Below are experts of layer 6 (counted from 0) of a mixture-of-experts language model. Rows are named router (the router's row for the expert), down (a neuron's output weights, with its number) and show model dimensions 384-415. Each number is 128 + 24 x the weight over its row's rms, rounded and kept within 0 to 255. Numbers have three digits each.
Before each expert's rows: a language model's description of what the expert responds to. This comes from a sample of Wikipedia text that the model never trained on.

# expert 27
Description: Letter fragments inside foreign or unusual names and surnames, often before an apostrophe or comma, such as -ire, -ville, -ini, Cyrillic.
router:140098123153093140142135134163152150120137125158130146082080145164112127104139124133103113109137
down0:127071110116116155127157126131088118141076090095097124155120149144112124126128162101119119150126
down1:098170126146138127149148160132112140144099133144122101146156126124104141109117134111144130103137
down2:138140148110136097096131155106145102092110114119146186177170116122126143139163112125136145157156
down3:118160122147146184108122158149132172135109138087077103141117119123082103145090141159148128120126
down4:119060113118159132132105116150139120155159156121121128079130112141106129123083140139129124118080
down5:102166141118135174096114120138099117131156102174116094153157095098169099117153156116143145094125
down6:132183095141091094110152141125099101121128171106142087112144114128148126136110099166109092141103
down7:110099096146094125128158083159174154090116147109143121109100167147136130109076104160105134128175
down8:115168101135172159100121108157118166125155144087102164124144130157108139148111142135117148160128
down9:095104127099113168147095138164111121135095184159131124135128121142152112129152144141150136172148
down10:112138140129128146143132143095132149090121166116130135104141115131154135116132104136122114119149
down11:096129129126148115115147168109161165124116124128107165091112144091081078188116175104135123126120
down12:123112109136147190144118093110132099118126126137122133095118103127096123154128118149136134173142
down13:143137143130149122165097150137152099139153156099113093090119151114149120133154170127122070137166
down14:132141087135110088134104141139101138153137149141089124125143141141189116073175128094150129127098
down15:149154143122116092124140136112161195120099100177153107106112140121137154138130132140104131102143
down16:111194089099156076118161118120102108158167114133142111157117113149096101154120099107142163143155
down17:146174117128166143152072103105115153134078119155089124104141136138176139173084162107095111115144
down18:161083159151098144135169099137078110118132157098152107160145127157120143090113128104148105126176
down19:098123105111074117164127118134126117130110135144150144133135134129086110134139086159140111081154
down20:124124160130104099135165107106095152126074140115086112129135103104140127133142102136099118121135
down21:131144166125121145155085111169153116100123144098141082076147149132123173151111121149146119124088
down22:112112109148132135116125116117154112181150116087125098119126147111192084124116151104147153165135
down23:118151137118112183150127150113099132149130145133141175157148149094145143177154145110118135144121
down24:134141096148120107119153127163113151111091095140105103131108130147158147086171153109084108108165
down25:142116135130136134149101124072145109154153162115139134144091166106099151132149146112169152127084
down26:057085159131124088121115078092160073144093122138127118080137195092145125119123134102130112126128
down27:179118128139135105074119109167125130106153167136167105162165095120065143163121127152145171137133
down28:129156145206079132133147142169111130129120182133144133099110133115091106114132129127132135127129
down29:109139117142125104132132191129162125104149093123161151150148168088107154147090155107124123148148
down30:087139088146161147129094128126115155117067104135141167135146125177118115150156141136152167145098
down31:082157114145126139102184149091111153169099137096139107145131126094125142087150116073108098147099
down32:124130133148133146133130132118060144143134163144072149137113161149152118151101136106113134116132
down33:109125135156148168130121129117179126160135125156159139126150098157135089104123110149091111139125
down34:103172127205139077158133072078109123153107174106122119143132130133122126113089152130161153124175
down35:069108131138139142119116086129095151135113134133131140082106125117112100177123094138113134094114
down36:093110143122135072114138120152118103147108143177101139157113156141102104140149108142152099160132
down37:072143176112125125146162099131119137124173142107155119074134099091137131090128109141160097158147
down38:125123101138137176133122131095131180111135117146135108102144125111131105168122127114149095157154
down39:134138128122149184110115126124160158128137158094165143138085116165089105124101151108125110112126
down40:131131132163119132133119143108122117131145123155150119153085167156144127167114073167116149081120
down41:101139141089133094088122153113097103143140137125119128136155161126142093144172122126129101102121
down42:130135125109150157118157113120150120089145136122120168116126119136111138165110136072077144116143
down43:148156112092171175144163155125096099099118098182129115127085079129127130131126151100117141151141
down44:151115115109130164100124093133121106121159165126143110146122107136151103148109106149167101067091
down45:125145130083145164111121162102133149163149190117175105133128119103127174137113113086169102128121
down46:134111121142082086122132160100184115089103103141101110122107115121124104097156120164170140151127
down47:096113127155154145123093115139138162141159145118093115173160136120144180142158159096166087160127
down48:116134118112139138108116113098140148105143136146173129123108156135100125159121137116163129171134
down49:126160141120156143169126129142104100115147142113123130092166127133142113117135118102108119117167
down50:087105128135133131162144127112158096091112138149156157140134108083137095093160125095102114103134
down51:067115131103110139138144166168141171091137148164123102110117148134135131096148142101148107153103
down52:083124087128173137139125155181137145111126112149125136147119150155104125093122119167098120116099
down53:130138121111103111141175104124133140107153154117124129099128144133132120149174143154129125159145
down54:150115119174157119143126145138102141113164115133127093089114120111131141130178148126160114139104
down55:101126107131108169109153167130130127134164108114137096174141126111104151172106138138147092096113
down56:111113186135145067094142120144121122123152127145123117124148141114127080129113127093112112147131
down57:182153137093120152126133124148099102104120109105119134162108139118122085132138107126114140168091
down58:172132126120141141162142117152160110124148151118153149131117094153107121139169129137110164139122
down59:130174127121107125077133149127145148119133160135105145169127180137072125160129111108104116128123
down60:105166159124109152092129169128145165155097111123129166154132152136174136152146140140147140097134
down61:128132099164126122172118126152111128094147106182093131174097121121129098120133165086149124130108
down62:107111110089145107125125160114124108144141162108161103132121170123138103084109130111140111103126
down63:094106107099128162131158158117191142105144116154143098124105182099121164127094169112154136129107
down64:107131108153091128141166110148138102137165133140128036108149117125123132065131176104135164081139
down65:107117120140134121103127106131165131160141114109134152117155123121104076118153137169147135136129
down66:113118152121105130168160157143140138119162144112119082179112140151154134110146134106140152095137
down67:160146153142086151105153159116116117113120149081151110131070146123162163135123167174105146126100
down68:123170149166132156135156166145128140128153145135080142084147123127094120123119134111097157104082
down69:135124159137116177150167162162122087118134091124155126133056110132127140123126098151102133104106
down70:193111078120150134115112161107105139106130122142128122158129144131108118104114174147127116136094
down71:131115152086117097129131098132137109090108118116122165139124120077161069115114128099146118132141
down72:106133087092142160127109131088153199148132094148123105108149151132121148125121092133147114158119
down73:164105117109147158147150133115153097129116161130125148123083147161085131129152072085136135143108
down74:113139125130151122099130139161130125142099123127121134154140123153155114144149118110095119141119
down75:112122163146150152145105104177102133126118124103151141102113139141134130138141121111132136121111
down76:138115111113140158137091131115135174153111120153159116159122122094106151175125165158081154122081
down77:153174143108149129112160131160124163159101133125121114145139124129119128147103157124180161103115
down78:109087131100121139140126078097129117181147132124083087121093116141112122134128183138090112178177
down79:140149152099179159113171134126113100085103140125118100152110116123122123092103098123123166097122
down80:116124130125122145121106162175112137142160164089116118133163117135177153152110109138123129114138
down81:095157156129122136116153108148166121115118111131139126135196094095111111102174172087126095123088
down82:103112138172124141115118134121150132123118124097145144113131128093080106144125105115113124122141
down83:166091154104167138162120128182133120165170121160158130120111100129144144125149133114108169156133
down84:162069135158167112125106101127099159134130126116160176158144082057127116124127159104128135121127
down85:178125127134144111081132140119148100176110126135135146165120138116147101118123130084116121153148
down86:139153143151107159131164132130111125135139129129156149108098169085122163142125118131085120119126
down87:127120114175126158133141095160128117085104115135110132117132130113119166137146155140153106117149
down88:169094155070096108160119191120160159148120118151115057101122100127151155137150115142120139128167
down89:125127166144095153130102116102170104093158145125161101122120119110092122129118119148117168073152
down90:098099094120140142111124142158132164160116125167132148112107118117125122140150071102141121111066

# expert 36
Description: Nouns in place names such as Street, Avenue, Airport, Stadium, the the before them, LaTeX backslashes and dollar signs, and units like km.
router:131167149129096146081119136156135136096184172122105167140122126153172114100096140134119156128084
down0:115090148100145124133116143135118110114106128136128094096096114138120130142147137129146138117122
down1:141097129116133137154096109061127156096132128119124124094126136126127107159147096139149141100100
down2:119112138123095130096130137138099142112097084150130128137126169146146147122084106175110094140099
down3:168125113127117115125146138138167130140143124152180143122145139115174151104129130147154142129121
down4:097099158089103137158137166132108142178081149104142143077114116145145131136164120129116090152137
down5:134122083138145104133112088113116143125073139093123134112136133141153148118159138145172121172097
down6:116136139127145139124165095144178113153118125134131121125173121162126107151171122142135161108144
down7:129136109118126126084152155116130138103130127183184133134149133131149118105112122128124081102108
down8:117109150125105131141144098099113108116134121166135117109095138111130171118132116110120111152167
down9:125117107102129156156131124118144136119131120146105123115132176152124134145125147134080131087143
down10:144108124166177165133110139149098156066117174143163120109123083100138087128119114137086125127130
down11:158131110097174091075182153098128135094106112151125118118130122143150124079156121100133158113132
down12:139102131143143132147134160141097115153147105187122131140086095136153117124138106115157153167167
down13:113118113165118130120162116136133142117108132127129099145150147128145126136106095120080129163097
down14:135171125153099090081114154160140114136124104138149129109121114107090141119114125145180106148094
down15:135133124129164147138137144095107128147137134121123179089135141108161165153097156139121106132118
down16:125124109105143130169092138101147164098153139065138163161140110151144126134172122145084135138141
down17:108126155169096140137129153140146112069103147097118143130127129155127137113080126153130111141081
down18:133096123135102114105123166138157110144126122137096116116085156149097103145139114193121108136127
down19:118135140107147129164130143065127124123151121133160153091149150120175097092121141140057118119103
down20:157082112116114137179160126159080138103158126159105186111151129092144149175145130109113112111110
down21:088137104147165100140122082127104105100140112122066174150143091121098135132138126121156117147124
down22:121106114132105120165158147096062117121103132139162134104092140105107111164129131134145125165117
down23:120144147132100119146109096055119099126148120195091129109128140121142120149175138136140170142153
down24:122134106145113148178124125138181127132119109150079150133154107127130054112115133111122124135144
down25:093108136151183152121143163129088102101128101128126120116167122122152081108179119137075110138089
down26:086153134172117167111125115133125140127170103118117095113116109102119128140124129074144121117131
down27:154151150126067151130137120152062096127125133151150161109131123115137122083163123135155129118146
down28:131133184093163121125089118123093142121104133159141114105126137107141140117107136101130141163175
down29:138132165100149139167153119115120128152137137111127131129106127151138124055124151133124159152131
down30:122139123121131141164144115109112111127140128173106089139152108139141105112126099105178126125091
down31:090115110105109147128085141084171128100132128115147112106109145161135102114138137131167134185126
down32:147122107133126140089108174129130162141127162152124153151151141177135146125115055116076165109136
down33:113145123097131083188138125128153164101111129168131130133133151137110148080096143091116137126084
down34:102103127108112126102076115127103145110136135146152113104134106124105148087163099091175081140158
down35:084151137120111146145139116159123153123158099150111150121115148101139141137139139077111143153132
down36:127152129119120118137143099100124098127125136109111116072117138144078116153129123113144138122128
down37:115150147141148118094097110164113141104120106167154098170140164108137149100136131093134110120109
down38:066128187156132078136154115148087124110121096088116152073107129106072058090170115096166119134079
down39:151134124137112103109106139178119120140096079118146143117145132146121097108089132141100147074106
down40:137145121108102084130149134120189138107137163100133083137104126097107087120172151148095139133158
down41:132115114133128143073152139141095120176108123112138131117113140154120115158085137178094159096135
down42:136117116115147121140134128146122091108123145122145083122136133135083120168146087121164123171144
down43:131108134146132123135097104097097148110121079133120153138147139119135137155101141125135113095142
down44:145093146134122099147109119097124138145120127136126199124085109090114151130135144149120126131104
down45:141133117167134130139148172119098132173114114114089131172091132147134120125129163081095089128133
down46:141113130130065161129125110139152114145134140140153169127128175093107128170106164100117058086120
down47:125124134126101160151117131147135142113111179115144138127150109130135112147147113139107097129109
down48:145136122078133095133143106143167124051104122118142106147144123095109137135117119117129114135137
down49:071095100152188111152119122144138066152125180144112144144119136167116140148140106123101123134160
down50:146147135134175110126111137125134109120152128128141102117124166146084168150160107084104136108120
down51:123150114125146174136123168099139135110156127158122098106151152118111118140081130080134154145111
down52:111102139128155122099135148141124128152120091131110143080108151123165149138112132096117123078121
down53:168141110173120154124177136132132120156091122095157113170139152122112125133121132104135123124134
down54:103155144108141149084104131155113165174151140124158154150100106115135114093159151092106126123109
down55:142149135089126132108126148146105159107132131134137145090133145128170130113135072088113167142131
down56:117127118116108151137111159112133167127175128138117105142130139134155142111165146169122116136083
down57:176103142137129105091135122122121091121167105141149095152139125095130097154156148115126116133130
down58:117123137140145142135113096156135091127134147141133123129149133118130116117099087147134148071161
down59:089120150104135171049103155160109128149174133109118142147134138142092161143138118153167113174153
down60:108121085128100092077087143121154125113113118088098163123162112113152136106124135113155149128114
down61:184074122130188135144116118103144170142099164175128134152111150092119125111133161162134155159107
down62:084075122145134096124144121169166113114107134160141119138068144120122101114086134053080094154142
down63:129140125129134108125159149124159121130121176117119152119185143107090101157105157113155132107181
down64:120154122106122116150134165073141083149140112142110141127112105095130113103129170123121158117133
down65:101162133131113099094133127108153125135133162094143122107170110119167120128123126138161124153150
down66:179094130165120105113128108124153171115088164178151164127138131118141123131152149103167117155131
down67:117131127152134092154132143115135127133116107128146135122127114128115120143115127106148132107140
down68:167166138165125115072150122102136148174145174130108138120130119120132128095130092107180161142150
down69:137146164137115121164177106087115129103093102113159134117164103118112138157104104107141138129110
down70:171154158123141124129153103152141144144091168131176140119136131146135115122114121130164133089134
down71:091124174122093155148139160157107158157116160130084105104137107131128121119117095058130132133141
down72:108125141126141117105118101110141070140168129104132148113107112147096062159147158137093165134132
down73:119109123124106142131107120154106134114146116129102130106128100124145112149159108141106101169147
down74:092140169065108150119125133110138133129173170124125139135157146142103144201121143146124117160141
down75:153124175164173127102194160115140096144095126129094158080121144160124148168162125064180139126163
down76:093152164133120127174125134136152092111159116117106083102122109099136152105152132116112104154146
down77:149141128103140103153181090137128140144151099104119138119113120122107152111169096143169175131128
down78:125119143112136147149133139147104133100124100142154108187070099157132160085170154184107134112092
down79:111141138177149153137133114118100087078212129155124125114173106147113131131116144130140175135124
down80:098163138139110150114099096130120092099176107141120102110155143113160091209138172107172151131101
down81:159140123149129089162097154135138098122115136146124146128153130149130148133181116142123153159140
down82:106120151089137151108144085103128171143113150124123134155120184117131117126143159104116150125126
down83:117143129100127169171154115098132139179070107134113108115137117093152103135150119107138151128139
down84:142103150133133153120097114126119111128103152121155109133149057133152128130138198102120143120115
down85:139122100116100150107100118084127155138149102138122133156137161107122134159160103114123067118133
down86:096169118141148096161098135155142089124103143179081152118120129169131120156169163097138100109206
down87:165132167116084124162091158146177129142088116103069103122084126073139140132126148123099113127090
down88:141111090127117141091130083151137135146136134094138113119141122124144092125143143145151080160099
down89:139169126166147151097136139104106159097123141125145108111098151100140126128136190180148167112138
down90:112138061109131147124119150106098110103142165134133129127182139123091113141153139126142141167146

# expert 15
Description: Pronouns, kin and role nouns and articles in narrative about people, such as his, himself, brother, best friend, worked.
router:127095160144129175134140140137142133144119100144088141134118140142143111145068123138135146077124
down0:101150097139090078104113085104116112120136105126127127123141121145163111087152157096175151155151
down1:139105128138124146138091150107118112107104154098114151109131154204105143102160126115123165176158
down2:137159140124114113162147112096132154097117120108136126160103155105146119114130188098140110130170
down3:134173126138169116128145136096145146164147100128111124109181085110160124138117153119122129163115
down4:112101144143116134163143111132110178076138118136129129083135125143130107119150119140150132107149
down5:133177092146129109118121096112110066122175131163090108111118146115110139092142132141122171118121
down6:122137135099122135139113064111160120119130117107114079119130144143132118144118155130169139131113
down7:124109103175127163155163133120193119164097127183132110126171102178088138145126128108085138143111
down8:122121139151132163139166073145124094109125148108113152113173121137097129149131127135103179120148
down9:133080114092152157121064124163124113082130137157154167147155173145135138124079123141134125152113
down10:098105111127141149100116177076130101088118118105096089142126134136106143144099164156149119178117
down11:121106124104105100128118137109125171138152087123109183160103151122174148130142134133174165133113
down12:141172123157107162118095164124091124093151174086162117155127130147148153154129090127132099124081
down13:136117121075113121121112120164126092106131118138168154136143121105120138155125139135130118105120
down14:130131083123127126107133138117147136162146169175072127133146126120117154114062101084144131122128
down15:137149133152115121130121142134163166122135139110111161130093083117144100106124144106119111145108
down16:113158133102127157125158153122138107130148118116153130140187132115129124171128134129111166104128
down17:080127172110170135174150083112128107178119118096145132117140141174142161100147152157124089131101
down18:135157124142101078075155111106117156134107092157132105165148127133124152109120089128158093108114
down19:092112145099124119103127132145180131108122103143098144109156093125106159107105146119151102108106
down20:064143090081142165158173162185152128140121097094176150172148127101116095134126114163169142135099
down21:113099105158162092112127090169135122128115123148158109134107143158079189142125157111133152148163
down22:168127129159123137146139128149101121073098125155177075097126095201164138138131106126120120140117
down23:113140127160106170106153097118138103129127166160141122151139104158128157142127163141104142162146
down24:137103184123161146136103175106161100160146107082161131081137066125123100112187124165136121109135
down25:164138118151140131140133152121156138131144171096128132137103120072091112137134121118135124117131
down26:121121088147114124140147136131129130147132158137111164147146135136086141113136135092160110041119
down27:180096161095165138112100141125147122135173140137103125156108133138103104092115119167113208117147
down28:102088166122107146128115095122150107104102131100114149139133110097116120110110127128152154091102
down29:116139127107138135124147153176128090104164097095075115095139163156122128173135091146142121152116
down30:111152101116107139111157137132108156128100138105145108099127145104181139110115151091106110149165
down31:098074132153113116122116117103157132157129093103150140110132160114143081120104071129124173137096
down32:115136161122123161114095126090141158100133149149135152111150119151101153120156100114136126102124
down33:099081126160090166125132119114116148113131124134106102103148117101125138107087096127107090115129
down34:142112153153106169106132152084100126151169115136112118102152135142135118101116169149154155132110
down35:108170123087134161152162094092177130107090123149114128150116120135084091107151137128150128120164
down36:112125059099088147113076143121110133115082114099124146100127147113122080146139203153186128124096
down37:136132172132075110139143130157113128150171138172121103130092118200115119109143102111138188086142
down38:128152132119148150101152141145112145162138107114151112154103158127132137148151136117082145154119
down39:165121146150110118131128158145122111115172117116122167120126149126159136155149162144146168135103
down40:151149106145164152114129148113152139095113084093087139119100128106113128161145130111114168157175
down41:122102136135140129101121155143085083148153086131121088128095104130118109103130163128102143127165
down42:067136164104123137110170120139107108105116087153109080123139163217138170170156136146141145109156
down43:105129120176087165157078126069117141110114111115142121162101170140131158124106131156123114088121
down44:105120141131111105081134111119157117139132114120114113100090127110136129117092111168126100165124
down45:078116120126100089092103141100139134092140156114079142115126154130111111159134134124145103107133
down46:143104126099121115118094122128141129124109102121117074139129123143118140159119149170080120116132
down47:101178120116118109117133128121174088165139121115118102123108113134148111112112109136144133170135
down48:150135141121101159124145148106104144129120161109134114125113129129146128152110122134102125128103
down49:099107130125172106135123122175123154142146071101135103097159148157089122154139099176150098093127
down50:096108094129126141176113142161141147129166151129128123141157150148107120124144175143145095117145
down51:122100140181131127133150098114145148119114153118151116143093123151118124093104138113134157098145
down52:134089133142127112166157077157171099150118099119189133155106135118141140084136093125159157120081
down53:129115146105141109099106124094110129114113095126142133126113143136128152146142118165164122099134
down54:128115110121146095108110104091122101112114141137094100144120115124151109122119105140140096114116
down55:113077099140115154137131158113100110135105095133148135134148116159184116104162140115105092129133
down56:096107112113101117072139135158110122132112167160087171080155095097127149126149138123117092128155
down57:107117153116151139115123156137082099096107149110179098124140130185149125131114113162155160152117
down58:114140126141157117147160087110124138133163141135082071131147168113129148113133136178131126152085
down59:110084121118145111105102124194145082181128157128154128145091099144095137156118129097117118161143
down60:107089127158091108118103097067152095079138150173094145146063143143123101126137112135132126133129
down61:150153105107129117110153101103116099114157151134078111080125137128135107086150132151084141129137
down62:126129165119128134167130154152124147169155103122101145134194098121158119121126123126128151107148
down63:157145194149119102128149119137156172098146129118145152125146104089096104127102112126175104149149
down64:162081159094074101145102137139118177149109143112146103162166153123142143119180140130136107149123
down65:180122139093087151115141139134121147154135096123134124112105178121163098141151170141073113123119
down66:139096148099124166140107134141108095057165132084150094128175181117109110095147110121061117178119
down67:079155103090131143135172145089120146085127172116147114077094096176070093125103107117128112179130
down68:148093137141185130116131154134154140151113114097093171098093135099099156110109075104137103121122
down69:118093145154093159067115165106116134147122104138124144125124139146103190142152131106149175166144
down70:134137110134120099115154143119141171106144152159113116071080137137137090121183126133150134121120
down71:161111112096075196124088122099134123139126120122126126121128117148088098150145155140101118143178
down72:109098168130141144137111218154128141151131098114101132119072083155138112138156134103149120092162
down73:129121108157131119156156136109129085081169071132159135164113085135118137147125172133117142121070
down74:131144181159120088122136130137147152122174121151158136106149138097144111139169112123081094152108
down75:147137131140104149156128147167140186096098105115150111125143102167162141136115111183092099125127
down76:123128126167130096110095142102101130126146166121164129152131127152130074128171104142140143130119
down77:124116120147136150167145154089141112110148119123113130082134135127149109140059112146146128183132
down78:117100124128126109157142119139161125125131102124136105135079144135119120097149174114091179088160
down79:157101123115121152134116147123117121097123100144105134098147112133179118108133128144145157133156
down80:103143079103137105114156147148131125128141128122122117134124120104124157099195119096099149133130
down81:109129108132117071075116104098139099134165097102127133102146146147163105158133136127166109118144
down82:147104122119195155149148145121139169134124120123151104121133119152121081109143104165121160137106
down83:084118145168184161098115106124147123156117125121114158089171116110095125138117085130111142120109
down84:140153132105128152144125125126078108122123125158119094136113111165123107142102107166165164129107
down85:139134142123145122103125109160133118128173116117138143126124138128136118151122158162120135113154
down86:130140176099143139144138099114147124092100099158147160093114128130086144115116101081101151146117
down87:133115136127154125144159155157105112124133125116142107109094135148135132127131090132114115179116
down88:118170086125140125169152095124097162159117126144153108092136127122105128143104155111130131127128
down89:136106147142146139133132116123117123124136152139101126185138142155123118138149123159140110134126
down90:127128112150133103119131104139112151149122135132136153096107137157139097127148118110155120137128

# expert 7
Description: Punctuation and brackets in bibliographies, lists and tables, such as the period after a title, ( before years, and commas between authors.
router:110120132141065141066078109119157171169159127156136129149115161134132150115142149149119181117127
down0:121152135120101122109106162173144157099118123133145116159148125152109111148100110124108132112133
down1:097132137116139159136116127128083139143122098108094118155134079118109090154096142152124126131156
down2:165131104108109120115159130101125133165166176163113113149129162103139118113159124136155115115138
down3:162118149108155125125154153116135109195095132115162120105139145104127124107095166083154122147143
down4:133156112095120157164147145110136126130094144115141145138061138126098145148104137111104135165138
down5:134136123134111085153097121140138073131149162107117126162074116178133173129150124137122172086159
down6:089172115164150145129107050110105204109166147125115172142141122128132131116120122149147134111108
down7:120111141134133173125131159138097124147123108135156115101149116131129116134140104137113124140125
down8:184123150109106173111112139125177144110109120158117121148116112150127118105099100182116169137137
down9:121158117153097117175134136168078145093108152139111160150108142154153153140190172085155114148119
down10:106142087112151166115158121129089129175134121105142166159130111146142113072126120136113103144147
down11:093166130132114140107135168106127109184155137122141107109146115144118113141116158122145112143130
down12:134112143158156125144115119144142144131119166144133111097143149107160114122119143133110150151102
down13:145164092178122147158120165162127134143093144090138085135119117119133145139103142144128111125154
down14:139111123124154071088103144103130138105152100112097108130131085112147115161133140099115146145093
down15:165102157121132124100147128131139124097158138125112157150126114160097123144109076146155125092160
down16:152086124116130132108162125114146146155110114095157150128150106106119136124159112099099144142095
down17:160127124131086154137094110139107164114112142120148156108111119112107124130134104139118118156126
down18:140175119121123118077149143121164110077111128133118154130152123108133102049124139125137152140122
down19:145098094084162090162084127153145132118117118132127144117154126125144117096149119101086101130130
down20:125107134098115145113099158117130109095106102155105176156158086142181118118193115145101098086102
down21:127122122131154106116140087134114177122166076091113122079134144084128104125142133112136098095127
down22:095113141084129115139132137104110126119155111140118120130119171142131122117150142137120135079063
down23:125106137143155133150096130149108131140129064122105127134145159114186141143123134149139142131150
down24:138104103123147116107106126093126124131106140091127091170180084149117135145148103114112143188114
down25:170098126152140119122146142193133143143055125141135092128154136122150139137132157094115112142128
down26:116113107128149117108122137134113108152176133133133115102102087126091105144122107115128122162119
down27:140136145134090088133116137123161096184118133131133130120148135145143122117107125148107118134150
down28:137127132129137093159127122070116104104072122131126122126089148104161085130125130146126145114123
down29:151128125169143092134113121097106154164160135123126116147103099137171150177105113101115156106151
down30:133177150123145106161149146148081123117156158105133122143135110115166100092129150091155125171114
down31:116100112111113096093106170151131133145130114159102112102177125167120122142102098154121131111136
down32:125106116094155113141152092147104129086076097139148138165136148099094156150107113126148121128118
down33:147167120170112150096159094119146146139097120137121101119117110077117115123106158109151116087150
down34:129148133158096117145085105129157138128136139140174121137166119139148169133117078154176167103094
down35:139085130123105133100105116113105159135087116142145127163126151138116111115127093147136134130104
down36:145134103129144114123170167128166116100110100126137141100164104143096116153092142116118129174062
down37:152101123096129129155118151108128124150128121149130108103144121103141147151146138105117140134094
down38:141125121120141130080171123098142085111108114151134125105122115116105112089143092122147127114143
down39:109101128122131140143123143146117161184104137150117120147136090145135098147077137110117138083155
down40:115159097099097150124106136135136145134115163113099116111112170162112139111130108103103131101098
down41:164141200143117119118119077135160118158122153096131102153090104139120157110147114180106109133143
down42:130151119126110103134110168088142132122157109084125172112128128126113119080131147139144119108134
down43:107115105092073124137120144132207094138123141173125160117088143165123162105127129130133118118105
down44:119131139117150206139178153133152172172129146094139127088129099127113107123131132123132120117133
down45:163161133090114101136125136115173133116114109153118096109105109123148103133118124118142114088089
down46:080135130136089128187099075096165109113156138139125147124123131127174134134149176150119143125122
down47:148158119118136147107120147168111135134107149120152104113180100123094135146134143124123136096109
down48:105114107079133116132120156134119102096139130131154127116171139148128124145152128143134130173135
down49:114105131134168123143152116094096138086110140136153159125129145166094161147121084137127102095116
down50:172142084132163129162132127113148143163124109154094089083154125087094084145115158080130139121152
down51:142101114112117125097146139151169102107104128136097104096117134120130112117154126121144128102094
down52:105114140151120116161097113163124131138104130177143166146120133109149117133185142134152148126110
down53:093155114102117126135118089088107092127111158132067127082170201126128150169143112130128113125131
down54:152150103104139088139149104148068124142153134136136127111122124152155103106142145092196106108132
down55:121128123142153115133138117116143149148115144159089139138101121167126100113167148113105135113163
down56:112101152113131093113122100111149125157135118140142156149121160147104160163140184110174140117120
down57:121126113111104095132125141120161144116151142147137121115107100134119128130124152098111106168179
down58:134086140132147129118131161143135132094141100135086145129134111198093124126119131146134118106069
down59:146103061166179151118145110127106099138125164125104139171166092115144163160159167151136140127141
down60:105147104136148174152125148083149103133157128151115107161111116149116145166123124113162181173120
down61:105086115136149129110123118121119105139107124140084132174121167105165155143097152097143110130090
down62:123098154120105130110114148138104110104148123098084114136151127126109169093101160119148104167080
down63:145140116109159107152143109150132117146141145134111119106171102097115123127104169132123132084156
down64:142169088143105094118083144116103147109134148108098186119177137086132135136124147102099134073131
down65:145115110160116161144119145139120109145099152152123117120143092127174114140115164110133094148165
down66:135104119135112111128144183149115110124157121074099147106126135095172150131138091133147080172118
down67:139148097149140130132128150098131162108142106133118131125122123145071083134150144114167131127124
down68:066146141077134124132122137126099139137160151184115103148124117121151123124133137162111126097168
down69:135119138115154109108098162173104125157144126114123118092112123139126160098111129107115138094163
down70:129130150155078156126141096117138129145105132103126089140125115150088081122141103122125122120124
down71:126140154102144086133077082149136114157154125124145164104136121086121157115157130116082117123178
down72:144094142096133103129116138117162096099126110136146106165164162129136152161082106149127104115114
down73:120129126095102127106132085135141148171116144151137117104125141128133085137111126114163128136123
down74:116116112125118128106147107105079125133133157105138136137138113126162154164116135083115110163119
down75:115124133127123166133145119139095124125125125114109120096140113097100111111116125108157133172118
down76:153093128160156145118159114177131126136165134145094148111174156094124139127101124098156117117124
down77:176168100114090113130178115119162122141127107151139131168089148154141130100157128078113164155088
down78:095117130113122098131155071094117149142119132150106184089138119106130114097193135113123117131174
down79:182108152120106100132148134082135154095153169155122130150130133139121169130127137131152135094116
down80:144126166077124106133110138145112176139145137145117144122126115136106082133181141178108141107122
down81:143047085126111092129109101141157136151127081149113130112169129208165157151144083143117118128095
down82:116167104138143118120150130116136143081103094105142129108144159130171127092085096160105126112135
down83:121130143155161154126151092101138164150105094152107104086151101122128125137116125148122123162073
down84:087092150146107055117109117108128152126114113129119063094143153102123140149092158139154170139131
down85:164096099143110105104127139132076122131104142101140141156136115104132131130159107145159120101110
down86:121107129184221158146159132144138162126109165109155170134143131094119123139133158124105136114129
down87:174054104118119153135131130130124142105127064087129135131160089161094124130133118149157147109174
down88:140099149145120117140130107159145131116121142099158136153165145146095111133077111169126098125153
down89:091110165118171147139115115116133128156136134121151068106099136137141147093159152071140143151187
down90:124088126123102109144135085111129142100085116151132123122136123172123149134130119115119151118162